config.toml
d_model = 128
router_score = "softmax"
balance_bias = false
vocab_size = 4526
grad_clip = 1.0
train_tokens = 305800000
dataset = "wikipedia_en"
Below are experts of layer 4 (counted from 0) of a mixture-of-experts language model. Rows are named router (the router's row for the expert), gate (a neuron's input weights, with its number), up (a neuron's input weights, with its number) and show model dimensions 64-127. Each number is 128 + 24 x the weight over its row's rms, rounded and kept within 0 to 255. Numbers have three digits each.
Before each expert's rows: "mostly gets" lists some tokens that are sent to it at least half of the time. This comes from a sample of Wikipedia text that the model never trained on.

# expert 6
mostly gets: "I", " I", "E", "O", " O", "A"
router:130159146133059117168108112140144114124119146166102119116096130117111123141148146157164149140146102149113138153090134139105104123108091152128114100114111118166068093073094123108106166163110157
gate0:123119122150144177141128106159158127100126091133122147116116099152158114118090114134143096143127099148129167116071106106134138151148154156090150160131109179139161141114166130196120145098097137
up0:181159106123144071082148151085115099147154152118128132171152178132081120126121118118084134126130147149117141155126134141128106137092124128095148159120135089128146086143110136117147155122123137
gate1:109165113134126134115121105129122094121102154143137142143085157082117115143153127107112086141113121099132091120128072130137147142138110116153127151118122106124146100147099101116089152168088127
up1:126105176109160132155100114142106134148115141122116134168148102158139121143095160154140102113107108149089167145078151114118089176126116122128126120130108096140104135134156117152148142123133177
gate2:139129128133122100147102136160144104139144137092147109177103137080151164115133124115183094144141170147086148127160127105110125093130145109165112132119139132136126130090092106102135130132143159
up2:143100138117106147132141119118111139107128126155179127115105109126161100111127137154095175112133119118167138121102096145111156118087084134145141165138141095120138118145140136091105134119156116

# expert 21
mostly gets: " Min", " Sam", " Am", " Pak", " Ak", " Cam"
router:116131155126110147116116108156162128122098160144122120113149118175114130161153125132135162144117116132056126113109140087115132135130108175091108118168101170147111119094114176111096166151121103
gate0:137133102136108073086109133154139141125146155152105145146105109139086126133148107134102150087162122122148094133169141165107105133138121150088142159148153107096135146176138123155144127085137145
up0:110125142109126135110147142147123117130131109135103143143132104146149171129078143147146133093135070117165081156106165104111136121187152064119113117164111127166160127120115131127138112105153104
gate1:134113104132116118124161140120146163157101109139149120149117157181161154125129156124145147187125176164132125125086124128097075140121112135154137140144099144123159135056128182136145100141128140
up1:164116144082162148122110184128137130118111113134131101065145141120142120132116157142104152127142133166144145133137111128138115100140136137133089095110113125165150160157142128107104141147131196
gate2:110121152110145103122146123162140122162132106129115165117114137175186082173114082120161187123121135101097148132138163082110156117123128131111133103132095147123098100131138116175133170126116143
up2:149127133125124160118165123134149126129116094193104129104141130113152117174138156171179103168144167136152168137120121114143156138085114078162131151119114125145147151100150123162152164119122102

# expert 23
mostly gets: "|", " •", "):", "=", ":", "-"
router:154197156146123138156142142154142125131089144152077138138117155130134169176149096134147142133139107150110122103101093142118099141104111120125143113109150147141107083114103184108133168172095127
gate0:101149147121112108147154116152135143145118161098123144125126106119131073149113162144147135153137095135106165127100108151171125150118127120118095132136160103104098116137108073114123160119154137
up0:142136131183129151143087113102124131115144188117150141094092122093138144130144116151092130087150141160142150156116153095078096113144150125108120109149150138139177142167146137148178173140143137
gate1:086145153111125089108140129112092130125124116105143151108095122108102134123120133148164117140172102166148156150118103145100138133137124159168156114141108143154064121084147157135125131103092112
up1:181149091142152105130129163113156120117142124175113159150125106146162166142119102080125124081115125151147115140147129109189087149132140100066127169146166123099138128150133085115116119114134150
gate2:144113086098129106150121153164129137130140067133150139164107098099161145182166158167128108116096117157114101133082136136090146174112138139121125104111146138093143134144138113112122099090126089
up2:159100120132141116159090116131132143105208099162138135164082114168089147175148139181085138126117117141125101060142120124149124109102100167115119122120103111119115126133123124150152123157124125

# expert 20
mostly gets: " years", "ation", " work", "ment", " number", "ence"
router:142145145158107111175142105121135101127152138143124133156126103101136140132164103128148144124102124161115108140107136126130132115109109145109098099141145157172132085103143165113113139140094101
gate0:140085100112110111123117143105145146106094116131146138179154108123121130139128115155126090119134118119130171140108114090092114089089082139121100097106172148138087143174151120154111125150099116
up0:073128127132162101131126103118106141128104148121152121127105108131108136150155128127140118130133137184133139146173140108101109119113114130155116171125162096117095154127160097135132111100192138
gate1:133126122112114104128154125116106124101131120100123156153174131129104132135146151109211121094141133131073102107151172143155123143146121125143152103161158150148118104115138215134141145146106107
up1:183186110152144120111159117152125118119125112066146144129153134118172134097127165105192140097143172120128114099146126138112096167123070103153160115174109119146121121126149141092152149134125115
gate2:136152134103053100130162194120152146122094170118131116133131129091163175099155098153146153147149127165142162121130109149134131093153168101153125150130124155146159117093155130109110095102131114
up2:168166134118112115115147155115137126101108148109144127113152108105151170108150090152167136165166151170079138124112117193145163098096139147131152148134159136186176130062161120131112120133146147

# expert 16
mostly gets: " Chris", "During", " Jean", " Cr", " Prince", " relig"
router:162164154138110101136130128149153134145119156159115134119124119139102146165161134165156162117137100130091137134095104159106089136116119132120119099147108157151095116104107154116104160155092132
gate0:148124115087069101129129111131094147146097143165104138115117107145061177099136116149112129127145144144128152143134071181162089156111133120176137154119114194141123137155129094130107137143140125
up0:173145116124144125156098155136148136147115153111115120150162141132088163162078111121140149171132178090122107136109117135125159126150139119185148105126109128088150151141159111137119138121092115
gate1:175132090132098077134123122128119150110141151104164138135119138105150122154127157132141135156098071142089152146139141157125124156101150140137097182121140134090123174085120116104104113143136142
up1:114149161134145081171094148110148101155162163110157143151124111111140116118128141135128145140112150156136073136142144149132184111138091135106135160136083099145097180125111128125123108175143137
gate2:108137161101169149125137139140116095127112064119170071130134123143140140160160141141107146074124100086091108118130125111122164155147121114108122106127160133166114148126141134129123129164128061
up2:182169092155157139115170148108118162134152117078157147128132101134136096113149112131157113143189143085108147125136149127078131138109132141129110169121116143130146109097169122143173141119096148

# expert 9
mostly gets: " new", "ical", " main", " Cup", "ional", " former"
router:188160112121107117175145134167150096108083186166111165150130096136121129136160101151161145120104099134110123148121121139132122127106077150159128130137100145150093130137148116107112126145099129
gate0:156159110135094153131123161163167113134119146134114124148136138113123120159136079152131084187132126154137122174130150098125116117141134123076154128090122123130133119102117125098125143126116111
up0:086087117110145106149115126121153135105135134096112125087095128147102126100111121113123102146149115108134113142128095119177128134085127108177134124080127151115076132120137114133138144138124119
gate1:132134134119131074133106175144133183081138121154136104100099118146109144147154092065132119139101119144138107105136155112123115104100092117145113144155112141153103135152109070103092131162111138
up1:120115128170121097144133151081129119151161097155073154198137139133116173128142100124173095142119120128159145156149170133105121123106103144106132139133128128084104115125148121145080136133122122
gate2:144137153137122154144140176173095123109128136172126138076157124141121101116137120136153125150109084168145133125107124161111128134130144128115116132120118146130109129127124107148106109139095120
up2:119146139101125126107119153129085131123100132119184153130123161084109110132123157130177119111170141110103129113182147102102132134119142115125138085124109109083130136103143157131184165127086116

# expert 3
mostly gets: "aged", "ected", "ified", "ured", " Red", "med"
router:126157173140101107115117146170190102151118129156120166131154136156113149156188111143150158147127110129114149132088140110132100123124116158130097115157142125142109110118137123093085154139117104
gate0:145147134084113100107109129112193137117141145144135093167115138155146146141128105106097143161138125090141137102126129113166072129110119113114079115109135101120113125106148131122126147112105118
up0:155148142105090106089096101127152141165177116151119140133113097141107155094108108115149143165171122099130148121126119126108069114134133144123123099094153137100121123119127159121169134149097138
gate1:105147143106150110105168141118152096153132109146116166141070159092137141159109153115154138090146094089131122130169153111108183064117111142107154152137123150127147149159154136144122147138098115
up1:138233143114105097143148158117133154131109131108104127158113119118124153110140138180130125123112124121116132095104107138123089135127117155163115094116121091082142168126131157129107084130190140
gate2:124117096137142095145130118148142132117133122146154111106137139144154117129153139106132171136143106140120149108116114153179123093126119158170093141085115138133167134129126078118104111123121140
up2:148186133153137137120180124138120137134104091148174167156145119126118134150095098110116136164128104132092130188132151137106098113089103159100150163135145139113141149159116132104139126097130135

# expert 19
mostly gets: " it", " which", " who", " It", ")", " where"
router:153163153127119111131111121129153159148145134154113120138115157101135120170150123153164156123124124132114125160096088158099104142131113135140109099175150179142101118075119119130085139138106110
gate0:149104150108137102162112107100142124156126152092111156149102134111120130122138170124113133135138150149091156135156123105157109119145140097117124102137130121121125162119142103126163179100138131
up0:117133134117092147132149149172132136104118154120112139124137125146180122151112115114137166130103063127161128121097130163119167142105142140104096144118121160210115121144121167115104105100127099
gate1:096107114106148122097113123159157146140131123139110110104090134119116112097144154177132140129132109140126097120103140129129108111143153152182118131110175137171127162103170123140099143111146108
up1:114132098118140140149138139084156082146128115111133089105169148130110124120119126156117116132095105133139127136122129159099135149135159170154090126101147142072130143121155154160114112153129101
gate2:131113140144120132123139165126135142156108096113090095135120138159133101152071153093140129116139144164163084145122140150156135150076142097123113175163122148103131112086141137148082145151068107
up2:168096119132107141155135069119164128139142144124145108139150120103159140127157121142123122123094157126100157105123151139108161150097121095108143153089154142123125166117164103136145116087146154

# expert 13
mostly gets: " was", " is", " were", " are", " had", " has"
router:153199141122101092159131126143142130159106148146108126110162095137133140149158145146131172106120101148110148111108078164086113107095118115142135076120119136125117116097109118138113174153090133
gate0:151162141134143056155146143089152121131142125126091155126094121149147110163097143151135116102126111105130112107145143142161141123130161132115131086107125106131134119114092168137128159167110117
up0:156127121099134111101126127099099132156131136144123123133165174117116110080131109167103111152155108141106158147153090148107119183127102143122143153142131133126113106125109096168144128132134174
gate1:107153094156140125147119123125090124109149113130112128147114131133151168159182103123141118123096103115168111101115101164153062098143123126134115112120187098133180111115124072124077163156143153
up1:135158092184117095143136166108092123106136140098086120120134159119115111088146082119073160138091126093089157152106114148154117122143125131134106128113107094102123114121145134145152136101144125
gate2:133139115120144132117147149059131123123116108114179124120111148118154085144148160143135155096150126096158108093131127099149171156128107131098114108145108129102086125126150143171126154127100156
up2:102105126154159173161136144102154121142135102143097125139172144134110133106131134155162121126112134107117091130109146090191133168124118117127129152096150163140135109166113141100099077168101100

# expert 18
mostly gets: "″", "′", "°", "%;", " sq", " mm"
router:147196137132111097124125117140138121132110180173122135114122130145127134158171109158141138126124095109081137109090102137122112133129121159126114079150140133136073131121079162107134159140115121
gate0:113162104117130099118115140126102129095145174153061112123122137140129118146170113145112129134172156145128158122100108160124140157109087152094120117090164117149165180113112148090142155126167153
up0:158136093114107107115109108136112097143118125150113138085102107147176154136155117167138130156108125164121151139122107147155127163103116145144104149114172127135114139149096128075126149083084151
gate1:110130152121117118094108111099111151125155175148131108109104119123168091157143097131133124142115120116122126114115147077138131120148112175149089080171154126167122137142126138133124131120131135
up1:152136139116158098081148096105137138102159117153171121125143118154153100116126142119124097157105176107098110075135154103145179086142118167165117128148148134160129131112091148120123170128132145
gate2:143128146159154154099131117121130134109117143115135182148175201141131091154133150140097124142106085098092121130119122106177117153132114135170106131139113160123146132121129127130113125151126131
up2:111177099143121133128162107128091140131126100112087152129118124108132092141129102107155133165106115162171127104125166126099106142102161137112104069121135152111081131166099111145130135079131112

# expert 11
mostly gets: " the", " The", "'s", "The", " her", " his"
router:178147124147077128123107126155153114126081153168085155130119121142142128174158125162165163137148105129104147133130116149110089154105133118127112083141139124149109131126118132119114127157114112
gate0:136142120129137115115123117111119146140114148187134120106142148146125109164127142108141159109145142126111125116123078163095119121113112108108161115107093150142135116096149188095107192117114126
up0:175159093113178176114135120130156132115149081139165130117153126091145109133142100087138124102136146127154105135080079134100098130116151117123171146092163117174143099124100112105113174161167148
gate1:174130161108081102121096143130124114116122114137141179148138135121102126093094111146099085122126169110115182097128127106099117163127104085087120112145107107124126144138144139152101122151063158
up1:094158113139130103146126176120122121154141128119125111158102111150157128160156132118148173114025115144117096132077119108140095143126117164166101131080140147107157107140087112084119093133150116
gate2:150136140150108105151160099078118119091059136131132155152118142111111140109122133145131122091174159160127112123115152128164105126136132098102168089127172126160114141124134134122128163092123142
up2:133118177176140098114059129109128172127155113134116158159149156135172142122114149123114144107160155114161132086101133113144083153169094165154116110127143139136185100112098127134079144145144141

# expert 4
mostly gets: "\n", "\n\n", "On", "==", " On", "|---|---|---|---"
router:169194127116101094127129145132132145157138131166109150141156152152134159175150134166136162101138129145097141151118118133103102141137108160126138099140120139167078119121093185121103165140122144
gate0:123165107124160133133132127126112126138126135164161119131126095203155141159141103113162154156122139123095151073133139120140139107153094137130100114118091155117140094122125115149092104134101130
up0:160125143126105108160147169104161102146111101101130133120122152137104128184124129146129133120161138115145098165089146137128168136087130124111164156123108090127115124126173173150153099167124095
gate1:103123115132100115130140144130132149153109118114110148096102101139126106145152108150080142139155096115146124116164127212104164122163141123136150084127142154143137155132131146122170105138146115
up1:152143127105133113123112156128147111079141108092162112124181132130098131110083140117182125183109148164111117141135152069105110112112121126115131170109116105101118117098116115185077128130125130
gate2:117105107087104085083113133170154121118124132122102139099164134092113130114108117089134119086098097119134125139128107183118124115110091103109115137087132099099128077121105140150168166111148116
up2:151137155152108117122082156097124140133138148112179100134115116101138111099129145090130132152113121121141126178076175120111156077121124150145140142159097102126128163127115143160115158139073151

# expert 22
mostly gets: " engine", " rock", "ock", "ridge", " Railway", " Rock"
router:169138145151119091111146132156154131152134153159126125153153126154114136162150107160172130117143094102113137141101125118108130116108109136123108120146102121132077108111108168117143120136083134
gate0:186125109122151088122140122124097119100152093155118098120097096168134126134126116133112130132155113077115154164136085103140097079097138078115117145039147108093117125164112160136153116153125135
up0:135135194122113158138157141157132120147134152083129138084177127112135146148154109137139120116108139142150083112100139146137172161173145143159150065138107134121104138099150095098126103119096122
gate1:095097174162109129109117106119144151135101139166127135135148145134117086148131114105098104099143099098167149135139152123100120115111113080115097096093150112146085160110118084142131138102106115
up1:143138111157126150143157149125117112174176120168144119108128130140137165077153066149129127179113115154117127117122126121147163095148145173094122153140129117092155124128119121111119142135153136
gate2:103141162151071091140138145133127091197113112157128188090140074118104126139118144159129162141117118139086111116125136101118159150120137098164072113096116122145154129082114151130127133136100116
up2:108150153115110087161128110087087093139169095152117106140120152123121131099150124106168114128109103129131115157112079112103120141159097167076151185155138097136138101158146102111081115132148110

# expert 12
mostly gets: "|---|---|---|---|---|", " phys", "|---|---|---|---|", " ENG", " Frank", "|---|---|---|"
router:164164154139110100137130130148153134146118157160115134119125121140102147165162133166157161118137101129092136135094105159107089135116118132120118100147110158151096117103105155115106160154092132
gate0:133067144131091139115141062153096133118120127167077084135171115151118112125142115115139144149182106122132117138136139131115113128158116126148120144153139149173124122077124170137167109110110149
up0:117122135125089131157156153133124134092114109186126117107157135133117145099140058118167107160134124120152133084172096108156109122140098123103113161147139139150140131120110134157138152147151110
gate1:139101122170124119136134077146150117121133116164113146137078145111134094116160170142133115143167157127148151115099143091108153084106138125127108121151122094095132149153097127127143123158119116
up1:167087146123150079127099118114153161097097149146159090099055115131110139144164122157145114119109097130115057087107117108112109081130124134115140126149122097145135102112121160169152147127153131
gate2:139097106144126125100148119143141164107126145104141121109096161108116106164151124148111184107112064145132104164151152111118142137131153147123158171080130124156075149114142161125116117135152115
up2:117086156129141126142148128135115091106112115123113149132142083161151180146105112109147098144201155130125088094117110158140161135144088140140137148108117142149139098133140138168102126119118083

# expert 8
mostly gets: " f", " t", " st", " c", " p", " ch"
router:158162129137112116142125106132149101126131130148123122120162149110113120189152112139143144142116099138109123146055071120132134107099130157130128108130130148153123133126125156126108157180132141
gate0:093102141129102130163067141142143101162130103154114131126118164133081113142135134119119131151152162088139132166109152116121153147115121129154101153089150119142115106161113069134122161185141101
up0:122100113122154156088160130136155158126080106098147076069090114117156140111124134118112133135143170121089161135136115125116123126132117147114149082128156119132093169123183156148126165086128099
gate1:149082057125123096113150127088159120079151161134104095110137126104116118158123144145114158131116134133125113129160174113116139119108110128101151129142127109120163171127113143132123126105156126
up1:145167112160125106152142167097110084157123149137168117149191109135151112088140120112143150121151147104159138102174100134171137121124133096103133172107139126145140120161134106157142115179117101
gate2:110121151114153136138167113114124127065106138124140113147134089116144124174151098151087164133088137148127147165136125136109156151124163112140134107124166156137154121155146105140100166116130134
up2:122150175095133106149161186172082138126112170168098124130146111149147099116118086126114151107123108121150138139161135179122162099146138100124131113139138149116143126133135089119120131107115117

# expert 1
mostly gets: " Zh", " Candidate", " Sh", " Raj", " anti", "Sh"
router:163164153137110100136130130148153134146120156160115135119125121139102147165162135165157161117138100130092137135095105159106090136115118131120118100146107158150095115104106155116106160154091133
gate0:123145106122123114140159132116144097105086138153117107107106155102144145104101149129141103150153130108122145099085146151133119112139128117149117140099111140078125138103174097122134167140107113
up0:152158147139090117100126157072117094143092134124091145159112142143128147145127151129118120149156105134145140105171114129064112145149100128119100115138132103138142129143106145144121128103149132
gate1:113106115129162119124151144134157173131107149130125145130144153139122131148122167131088135148128132102156148135074141130151130119069116151129125136150143122157132083107137161126167198151114103
up1:142130128143126132123078127111127122169183106137183097133121127154108163063160087121125077106097172088192092130137117115111124159159163118131105166148133152160123133133136150114124127118131140
gate2:144096116125130136113080112116146144123130143141177162122162109134097132142135134109149122107111116136129111131167167146124089108147099129149119163162166113187124120107111129143132118148129060
up2:137153129110103169161134096143122181109103136097161102125148075128165129116115159137088122134096136158137151118094139104159160149103153109134106115146116072172134085121134127112118100149137107

# expert 0
mostly gets: " N", " oper", " Ind", " Nor", " public", " Dan"
router:128153167134112116129125139142142129161120151155123161170114145114116133162155135159140173143130102121100150120107109156118114116133131135128093099134124141139095118104110166101112154166094097
gate0:049121121158126148124149121114098128110135134175148123171173172135174117141099113126137134148105120161097160066114097116152160132152114092164081086132100111083116106136143147114092157137139091
up0:203127112106155120147137138137173117152164167104150138124125101160131097108128166108130108096115105073150093135116106076112106123137131125109146124127118130162146118162120105150138159095133131
gate1:119146113117140102096121102119113137095107212136140145139148121075150110104153141137140103107136113097161128112159121116129173110157127171109108116120150132138143147097115114105135144103149166
up1:067123134097129061127119122122096143074128137117137112123158112073154118132158163105130120125112117127177098133151132105114144123142104121098098137185135139152137159128108090176142155102150141
gate2:152162135097120105119168120170107122085103122119107145137160098091108128175115077101096118159105135135130104148134142152134159121111129154102076134136179112109089137137126132180167119168109104
up2:127150131119113095139131113151099174088107122115086089131106101098152129093130122141134153125125124115118125163153130157119143142086111107088097150123123124121136109145143170128141149115165129

# expert 14
mostly gets: " Coordinates", " Genus", " ·", " Clade", " Died", " JPL"
router:151150132148124121131139136120143131145135126150119126102135117142130163159177132194155162099136115109099124158098107133113116143075141124110110093129124157160123095119103156138113131139112121
gate0:119124109176129114134150136120098141124143118158056125130143103127139125147127122158117153126093141139133140142122142089104104122102165120114140093120104125147117084173117093128139153121124116
up0:147107101144137159171145126140124137125138152119110142113121116090133128140140123098141123148126121141059134134145156102123135098119167124155096135173162169127110128151094154126066114123146132
gate1:117136106122124091109115129093107120164145100118138141103134099114127170194117117142103127139153088122181101165115181143114101136129104126112114167124112134144149088122098109148097122075154123
up1:144115111120093143108196128147115149106108154156105104137126114121127159094135143131131117121129121133091105120152125125190148090118160121158148142128173119162101125179094129131136152134114187
gate2:135165073149137153147123125129120140127139146148125115099110107189139141128163100117130133071121147113145148188120149150130157117105174127143082139176074127115099107148080136142140108108157134
up2:108150145175075156119134107168134117144142100131142115131087117169130081152103113145125087135126117173133115131115167123173155112113158143110154154166144117105104130140123211136141132123145130

# expert 15
mostly gets: "ers", "les", "ens", "ors", "ons", "ks"
router:154132158131111122119126127158164086159117161153131119122147120100113155134147135132144167133142065154104159098120107112148147167135099123121085101136121140133138142060106149124123131141128102
gate0:135153146111095108158148156154128139131138126119103107154150137143169100127145160093160120073174102138135114157116122151142147153105098160109120104120101147142054121122142155141125075133152112
up0:103134132166111107114154154062085152111129085142111139169101145155131139109145138154154151148148134164110145135106149097168117145171156148103106099151094100138144137132110118082131125157170108
gate1:174108121116131084106146103148106114136144116139093124153147112124117107127123112111122179179069144138145151111122129171146137150154106182122157115083147117150141147134125106143106089118129089
up1:112120155144135139095118144114133111104159111112173120089155145133149140128137128115111109171189095128124137156123152092148137138161105136157160109139163087103117102141103137062121110144128125
gate2:139124113145181154122105143113178140125132158205141121109135156102119165165149166141113069139161128118146087145099116150141107116146140138162139119174124145140087096123121085123135112149157113
up2:119134157157143144144128115135138128149107169160096126169134128122114111141125131140139112105142157160071197171112126158117163073125141134088137154101101139123172141138118137149101135104129142

# expert 7
mostly gets: "ić", "mond", "burgh", "š", "č", "berg"
router:136140144168068092163126151157158117155099199132109127132150125157123133137153126150175132148154102139094127157094120112119069134142121128145157123108129149147139127112091125111116119145095147
gate0:141142120163096112174153131110180104111176166141111094179142112159163163112121110097109143154120125135125122108154141117156169157117117109103165146126145142155152153155111123103135128145107164
up0:151099134172146107132141151118178121084112165116124085137126113088141111148184101130100149117112115145115126167118129139159162125161129097123137084143134093119108146109111138130154102132123133
gate1:151112120110129085160123125077160128128136150155134069146145160159138148138109088121128156144151097089095130145149105134181128142182160142131121140114140141116140129116108112151115102170078137
up1:123147169131128124117119123103139091115129128115106164129104151162096144123137138095165111150125079094104112126109127143211098130167094120093102139120150106146176159136122116155080123171120133
gate2:100129102135136145121136114098141151104123117168138131168160092113142168099129169109175126108108115104107120122093127184122138110109132130176153153088130099135143132111176139156127138156112090
up2:144109158099122149124104140111150142102132103136106107194126135140118122109127134128148105126151153124115118088162089139152127126145182119149135124086145080119154080123097133121101157165161113

# expert 17
mostly gets: " later", " then", " than", " to", "ently", " even"
router:155143130143112137133116112111174096123091144145112156157154117145114134150144144162152135100122115110108145118102089125142109108123117105109094095125085140148088095110100125144126127154081161
gate0:105155101129110122126136156149153138119125113135159118107092116163081142140091116135118133118150139102129119122132128138130078074093163128112150115136157100141113160125140119159148122112109138
up0:132148150113128112124108151125168169132083129184114128101094104119127102145127148133138127145128162097150141082197138117091156104112085123121121142155129144120130140122097084087121117108108141
gate1:155151092134144161099147139113113146078134120104134162147085122110149108139137095135126155110150104112123162141136158137100129106122143091130095105115136124113092129108168112131131148136151159
up1:146148162087144137134088128122147082140163114125146083106143188109139175099135142127132123119105186128122168119165082084114136150141115173142141128134163136131168115064138143118127133119123085
gate2:129111129106147098168084116156101111129120095133135150079121137157075126130157119177150139158162107115125126105133141110099150157139127143133108122168100147095109132139170138098148144132103093
up2:168139138104137103143128112154108121113106127107122128154131115138110118131139148131114117143186135186117117141076169144126112125104115121118124111166061156097109121162156155133151155131161160

# expert 5
mostly gets: "),", "\".", "\",", ").", ".\"", "',"
router:141180150162110132133134139137133155138104155167110126121154154133137146149148121151141134157119113136089150150108119157108119150126086137119087074148116171152108131115124160122110174177102117
gate0:113153090155147112165152137151104102115137072166100139099169144100145088072122106109130138133140105114102161144099158143135111123096065118119142138127130147135098141126096163128137126122136136
up0:121112145141144133118133117135133167148118133121141130110110092161134209135164122092110100116116128119115099123114130114085152166180200134143160085147137112150150125131082113129103163107114119
gate1:134140167125123191142090123149099125143088129144160140123111133131176111093134072125125094150142106070113126170162103124152176121154126103134112127105116118135125099115113143104120081136120088
up1:132131077124133079145105133131155137067187146136093097126133133144114128157136156099116179127098130163120155113108153101140097144117121158113125151115131118121105138117108145152116189147120131
gate2:109128141144092114156149097102134165108113139139089129088144116136086170118131136120095161167101108138169135094113123138103168163077109151123127107142119146136121122193175137122134161128092126
up2:160141134120134137127135129162074128110128138106138143170166130137144123132120144114157151138109073088124148145131151143113106136128133078128158161094114178141128082105120133099125106094134113

# expert 10
mostly gets: "ar", " Har", " Kar", "gar", "al", "ala"
router:112127160145102131123161129141171112172089174146073173127137152133123139153149137174157148144115083139101153133105134159126132132125106102118126123103101123134106136131112142069099127147104146
gate0:102109137137152154102106132117122161124139103160135154116089107107117126101126132144157160141117120127097138100123138143134144123122115153166144113119126170097117144171102138110158142206103127
up0:133129091150150131127137152146135058070099151188146090092177111140165094154092128140139109121142106175131130116135089084156149117119132093163134167104107167116105111124124147117124127127154109
gate1:131111117153090124121120095079141141138129114142087140139151096141081153108149093162090090122132119150084179102108094123141117150096173113108134133140150107144148139161111145111115109119135111
up1:120130124116166122083134098154142118115109112094094138099066092098124112125134118148123140121151113132138144123159129083113168132157138141069142126175099109171098125137138116120092116107130133
gate2:098119137088099152149158146138110103138132112119087134114131133159134125113151120145145129137151129105107156132111163131125132140090138129150119166086141112158159154103143125105113149157109149
up2:134101159135115120134123142122125139153116106144124119168134163149116139166123153108135128140144120101132168126120134111125081163176122085120170096122162130103123097108086101133166140127110144

# expert 2
mostly gets: " \"", " ", "_{", " '", "/", "("
router:162157123167098126146130122139129148127102129159109112139124133143135178169151144141150137101130109150111105149077124140142106161140114145123137052149136125147108094094087125108130177146117130
gate0:130131152119120109118152125112100132107124167152129121120124164090132142152131117099116135121159130097112112112123070109109108113123104137137117168136186128118084126113135139104076163162078117
up0:101131148118135162136100151149139136092167096113107099125108145145077162161101127174127111157107115149106063115137170104117170122138160112142086150122124105142183131107147125150112144129119102
gate1:131092148118142102081101101154119152159168121125124085131137145151172141142128129183131126133153117153188119101108135161092110078095111155119150125097183100128139148153128115149129094105115100
up1:084094104111135121154141155114112149115120095116099128167119142102148150098108106089096095135124116119112164134115101111126116133090122123127098108086113172123136153093154096125132165136144129
gate2:124093125105115117121113124146120119129152086136111105147092086165143151165102146146138136138146168133123126166118129137132137138158130080092130138103163091135149146121168117118101077123105145
up2:094114161124124079142099111138157129118098118095131123145115093151115166116126156147106114138180128145147106134115123136107162086126140113150173159092124133187127132138156143146157106136124123